{
  "d_shared_expert": 64,
  "moe_layers": [1, 2, 3, 4, 5, 6, 7],
  "router_score": "softmax",
  "router_cosine_scale": 10.0,
  "shared_expert_gate": true,
  "train_tokens": 565900000
}
Below are experts of layer 2 (counted from 0) of a mixture-of-experts language model. Rows are named router (the router's row for the expert), up (a neuron's input weights, with its number), down (a neuron's output weights, with its number) and show model dimensions 0-191. Each number is 128 + 24 x the weight over its row's rms, rounded and kept within 0 to 255.
After each expert's rows: a language model's description of what the expert responds to; "mostly gets" lists some tokens that are sent to it at least half of the time. This comes from a sample of Wikipedia text that the model never trained on.

# expert 18
router [150 131 137 179 111 167 167 171 135 113 127 143 143 105 115 144 102 163 105 148 164 143  92 113  90 148 115 179 117 133 189 127 117 133 165  50 137 143 120 121 144 109 117 169 106 130 121 122  96 137 109  99 142 134 160 134 136 171 132 119 139 139 102 118 128 141 147 128 135 130 158 121 117 149 135 165 129 185 138 162 151 120 108 150 201 149 159 114 104 166 130 127 141 110 138 129 112 154 132 113 130 145 141 136 119 141 125 109 132 149 126 128 138 138 140 115 124 176 135 180  86 145 152  98 122 149 155 121  77 151 144 154 120 119 102 146 141 121 130 116 102 126 101 158 121 143 111 107 112 148 115 117 159 168 156  96 120 109 133  87 125 161 171 126 174 120 130 138 121 155 138  92 139 121 122 113 131  83  97 105 132 126 127 130 187 111 123 136  90 123 186 129]
up0 [141 118 112 154 102 168 123 102 136 144  79 128 138  96 132  97 117 164  98 141 122 125 125 116 136  86 112 135 115 164 143  98 128 130 137  95 117 103 148 119 125  98 109 104 150 103 168  99  96 172 150 127 108 100 173 173 103 149  82 114 138  62 155 151 134 172 107 118 113 136 136 125  95 131 133 107 114 160 148 136 115 157 127 151 161 113 107 130 121 114 128 126 105  89 136 135 141 140 152 116 130 145 144 123  87 137 110 140 148 115 112 126 162 116 128 114 113 164 166 127 127 148 120 117 122 161 128 118 131 159 144 132 142 122 176 131 120  94 179 117 126  94 143 131 122 180 122 154 118 133 163 115 110 143 131 120 145 116 101  40 126 134 135 141  97 150 114  97 213  81 152 121 143  78 136 147 141 135  93 123 100 127 154 160 120 123 151 147 117 116 161 121]
down0 [123 129 136 182 108 104 113 132 120  98 192 167 163 148 112 159 180  85 138 127 163 175 108 112 173 147 108 111  76  82 133  75 167 134 144 126 107 151 160 129 111 135 138 124 116 143 136 141 123 109 118 123 139 128 128  81 132  96  97 157 148 133 133 104  87  99 156 116 131 119 135 134 140 149 109 139 137 130 143 108 115 110 106  89  90 145 125 106 142 151 133  97 125 165 108 112 101 119 138 138 148 164 149 109 151 109 113  94 115 164 144 122 123 131 167 129  99 127 100 106 129 136 131 156 108  81 110 136 141 112 101 148 101 144 101 127 153 149 120  86 120 115  78 114 183 109 142 130 122  93  88 134  92 173 119 108  90 167 136 141 100 112 131 141 118 120 132 137 107 155 123 104 107 143 127 100 178 141 137 100 134  97 118 129 131 131 141  98 143  98  76 109]
It responds to: Verbs after auxiliaries
mostly gets: " been", " said", " take", " often", " considered", " used"

# expert 36
router [146 131 140 117 134  89 141 101 111 126 129 116 136 148 100 110 130 106 171 151 151 131 121 123 115 164 109 131 146 136 199 142 153 142 114 116  43 129 145 133 139 118 130 128 128 117 136 147 124 133 141 125 148 120 135 179 108 113 140 145 159 144 143 130 143 169 144 126 133 148 115  96 125 109 152 102 109 181 143 159 110 160 129 154 131 105 165 114 124 149 183 141  77 126 138 110 148 163 105 136 117 138 136 131 131 137 113 156 152 154 134  83 161 132 134 102 146 134 156 204 107 139 139 159  77 149 113 142 113  92 135 134 112 132 163 117 106 116 120 118 124 176 121 115 123 127 116 159 160 148 158 139  96  98 180 131 121 118 136  52 145 110 126 149 146  97 139 132 116 133 128 124 152 138 113 148 130 114 102  70 115 133 144 175 126 122  77 158 115 169 154 150]
up0 [169 129 104 141 119 122 179 113 134 148 114 129 170  98 110 144 137 103 146 172 200 123 139 105 168 147 118 125 136 137 155 121 146 119 114  94  93 151 142 112 106 137 161 105 128 114 129 130 173 121 161 106 151 101 135 113 122 108 151 125 162 117 140 126 160 108 171  92 129 148 149 139 136 100 129 156 142 134 133 133 136 179 143 153 127 112 180 108 105 121 150 152 125  98 120 148 158 151 111 115 153 144 116 126 103 109 142 161 139 114 137 153 121 105 150 165 144 117 136 113 167 111 166 139 128 165 135 109 167 140 120 166  86 135 139 116 121 167 140 124 144 150  95  73 104 131 177 143 123 178  87 146 121 144 122 123 118 122 138 170  77  77 154 126 122 130 138 111  99 166 137 118 115 143  78 107  81  95 120 113 103 152 141 118 146 128 166 165 104 111 138 152]
down0 [123 174 119 121 135 157  85 132 136 119 118 100  90 156 154 136 135 110 134 116 110 169 135 129 119 159 154 140 145 143 111 100 111 134 188 162 141 111 133 129 162 124 110 122 127 156 176 103  92 123  92 126 113 126 139 117 118  98 104 124  93  91 174 109 104 148 124 124 206 106 121 128  96 100 133  99 148 126 142  89 122  92 116 150 140 120 135 129 115 127 141 104 151  95 120 124 122 120 134 130 108 101 127 143 156 134 145 137 143 117 139 171 140 107  52 153 150 125 123 146 114 163 170 131 110 121  94 146 124 182 113 125 157 125 123  94 130 115 111 151 132 104 103 134 141 104 141 131 107 140 146 146 125 139 173 123 120 121 151 167 137 179 115 149 131 114  81 132  84 125  93 126 168 151 134 143  87  55 143 103 160 114 145 111  67 145 119 140 142 129 113 132]
It responds to: Section and infobox starts
mostly gets: "==", "The", "=", " born", "In", "|---|---|---|\n"

# expert 54
router [142 155 146 113 153 141 111 119 105  99 135 107 161 126 123 173 142 134 136 102  97 124 114 134 149 108  95 143 132 161  85  74 120 109 174 115 163 143 144 155 144 135 163  68 137 131 120 144 111 104 112 124 130 122  98 137 127 173 117 140  94 159 111 156 129 148 142 146 115 145  91 149 136 138 124 131  97 123 105 157 126 131 121 134 147 111 118 126 152 169 165 108 115 136  95  83 173 137  99 161 140 119 110 120  90 119 146 129 152 142 104  92 175 154 147 118 139 114 135 171 127 130 122 110 117 163 109 101 160 110  96 125 162 100 160 140 132 106 173 170 110 113 109 114  66 134 109 116 120 148 139 134 132 123 140 123 120 104  96 129 152 121 178 122 138 187 150 142  70 131 135 116 128 114 161 141 150 100 108 116 158 152 137 164  75 112  98 106 158 132 181 121]
up0 [144 150 155 135 112 181 115 141  89  96 128 145 124  98 115 113  86 126 134 113 138 124 120  93 115 134 114 145  93 139  71  98 118  97 151 146 141 164 141 159 172 153 128 109 154 101 118 131  92 132 149 141 149 109 103 159 123 124 124 130 111 102 140 116 136  90 108 100 131 140 128 158  77 104 129 168 101  94 139 106 129 144 155 114 149 154 120 127 150 133 142 126 142 107 161 105 159 105 131 149 134 180 133 110 124 121 170 165 114 134  64 117 155 126 160 116 107 195 108 134 122  75 138 101 123 171 136 126  87 115 100 163 128 102 123 143 113 109 113 123 120 118  85 114 101 141 106 121 126 108 131 128 117  92 135  91 130 132 150 142  98 121 148 163 172 161 113 115 111  99 112  83 115  97 119 137  83 138 190 135 149  98 132 158 106 126 122 110 140 131 175 134]
down0 [ 94 156 161 132 146 100  75  95 111 147 131  82 125 121 122 158 121 110 116  57 123  95 141 171 111 127  86 136 152 131 118 139 142 128 160 146 112  98 131 139 144 157 114  98 126 119 118 135  96 126 134 117 143 107 126 164 137  75 145 115 118 120 130 117  85  87 150 142  96 109 129 126 131 150 159 106  96 148 133 166 122 112 111 107 102 119 136 106  86 122 147 142 136 109 104 144 182 132 175 119 120 146  97 101  83 118 135 121 170 154 150 133 112 168 153 127 155 158 139 146 119 138 125 137 127  96 133 119 186  90 135  54  92 143 129 127 122 169 149 141 131 145 132 175 120 112  87 155 170 108 123 137 184 145 150 111 104 109 107 141  93 136 107 110 117 108 123 122 106 128 101 113 139 129 188 122  86 118 145 136 116 135 131 106 113 135 116 122 134 163 153 116]
It responds to: Word-initial capital letters
mostly gets: "The", "In", "On", "St", "Ch", "He"

# expert 49
router [160 121 129 152 109 118  82 148 108 128  97 154 149 125  83 128 135 137 131  77 133 102  91  98 113 116 139  97 111 115 138 126 122 142 142 131 163 153 100 130 143 134 110 102 109 117 138 130 126 153 123 135 130 113 169  91 133 103 133 100 171 140  74 138 205  94 149 136 113 157 181 125 133 160 112 148 128  96 140 151 170 115 144  97 147 148  78 135  99  94  70 143 142  81 140 115 117 122 123 112  94 139  94 131 103 128 108 110 122 155  82 153 165 122 102 124 108 144 123 149 157 123 122 114 145 145 154 113 179 148 129 150 125  97 118 145 101 152 129 147 105 108 117 149 108 135 126 114 150 137 112 128 142 154  79  84 141 153 152  93  83 126 122 134 133 179 106 107 159 147 120 143 149 101 158  98 124  97 175  91 145 116 102 119 113 132 128 131 160 141 137 120]
up0 [182 120 141 119  70 132 136 154 104 132 104 131 143 142 131  78 111 141 105  91 154 130 131 162 108 108 111 141 131 154  66 121 127 118 113 168 137 128 128 116 131  99 137 124 118 130 109  77 139 178 105  90 104  98 113 120 168 119 105  93 146  97  78 134 156 143  95 115 153 152 126 111 114 105  93  88 121 124 103  98 130 101  96 111 108 193 115 146 167  96 145 127 161 130 137 152 162 123 164 136 144 160 147  98 117 147 120 130 142 111  80 113 146  84 145 131 129  98  89 119 130 131 120 148 131 119 125  73 146 141 165  89 107  99  99 160 158 144 123 134 155 105 116 126 117 103 142 148 142 129  91 110 135 134 134 133  98 143  60 116 126 138 119 119 144 138 112 129 158 124 107 116 121  98 162 116 124 164 117 135 144 108 161 104 113 124  84 116 119  87 109 121]
down0 [ 60 107 105 165 163 139 123 101 105 140 160 133 115 181 140 173 125 148 140 156 105 121 114 132 129 120 123 153 143 105 161 132 114 100 114 116 173 118  99 102 127 134 141  99 172 103 105 143 157 134 166 104 146 117 138 124 107 135 124 143 100 106 110 124 121 171 113 100 162 129 145 112 103 144  69 133 138  97  79 131 135 115  84 134 147  98 130 138 175 139 148 156 121  87 104 154 138 103 131 111 149 119 201 112 138 137  94 153 156 105 107 134 163 132  99 132 120 139 171 140 128 112 175 161 123  89  95 166 138 102 116 121 148 139 139 130 127 131 138 137 138 164 135 141 157  92 104 149 156 106 102 122 150 117 132 126 148 140 126 147 173 128 161 135 108 107 109 154  97 145 151 128 109 127 124 110 129 111 121 151 157 173 103  88 128 113  99 139 101 149  90 176]
It responds to: Word-initial lowercase stems
mostly gets: " pl", " mon", " ar", " gen", " reg", " var"

# expert 48
router [123 103 116 140 145 208 163 143 101 100 139 114 112 105 151 150 113 143 133 137 133 153 104 131 110 141 119 141 103 124 168 147 117 144 156 111 104 119 138 115 156 140 110 117 138 110 151 101 123 114 131 137 155 112 122 153  97 136 118 151 143 145 135 110 145 158 150 137 121 115 123 104 120 118 135 121 150 113 153 137 166 118  94 153 138 107 109 134 156 140 115 156 132 110 124 141 157 136  75 140 149 116 120 113 155 122 134 115 152 154  49 131 163 146 132 115 147 125 134 163  86 134 164 138 116 151 143 122  78 150 146 146 114 124  98 164 132 108 126 149 130 136 104 106 105 139 114 124 131 136 135 146 125 132 162 157 104 114 146  49 169 116 167 158 184 156 133 104  86 146 102 126 153 143 106 116 142 109  79  80 156 125 137 115 102 112 177 179 134 132 213 140]
up0 [137 118 127 179 136  84 131 101 155 148 155 117 137 122 159 143 122 117 129 131 113  88 139 162 101 149 115 157 134 191 114 151 121 121 118 144 146 101 118  78 107 125 111 129 160 166 139 155 126 113 144 139 124 114  71 119 138 176 100 125 157 166 146 133  77 190 119 119 129 175 131 106 100 102 117 119 124 133 163  99 153 124 147 161 151 153 108  78 162 123 104 148  85 116 133 143 124 143 142 142 121 105 164 137 131 111 134 136 134 174 138 153 105 121 105 142 169 158 159 133  84  92  98 151 126 105 179 131 141  97 132 143 151 113 109 121 124 115 130 118 119 164 196  38 112 131 133 127 151 128 136 159 106 141 138 147 132 178 125 132 126 135 124 128  94 129  91 120 150 121 116 111 123 122  99 154  96 110 116 109 134 141 146 133 127 124 150 125 103 136 135 132]
down0 [140  97 154 114 142  97 101 180 108 116 109 142 145 132 150 150 124 113 138  84 118 123 104 109 175  76 148 126 123 119 142 155 106  65 188 108 157  99 124 105 125 128 117 144 112 121 116 109 160 153 118 101 146 121 132 154 134 122 123 116 146 109 130 143 116  69 126 138 171  97 141 143 148 131 129 102 136 148 125 148 130 146 143 121 145 112 135 155 146 128 149 144 124 102 116 151 122 126  94  79 159 145 186 129 167 126 124 109 119 109 119 117 124 104 158 157 112  95  44 141  94 123 140  78 105 121 123 101 137 111 125 116 192 103 150  96 139  91 132 184 150 142 105 127  94 169 101 138 120 112 100 120 124 127 144 152 169 143  94 124 134 104 126 139 108 146 141 137 148 156 103 118 126 171 119 124 169 120 100 130  75 118 139 112 142 159 106 122 152 132 115 109]
It responds to: Passive participles after be
mostly gets: " taken", " used", " born", " able", "f", " seen"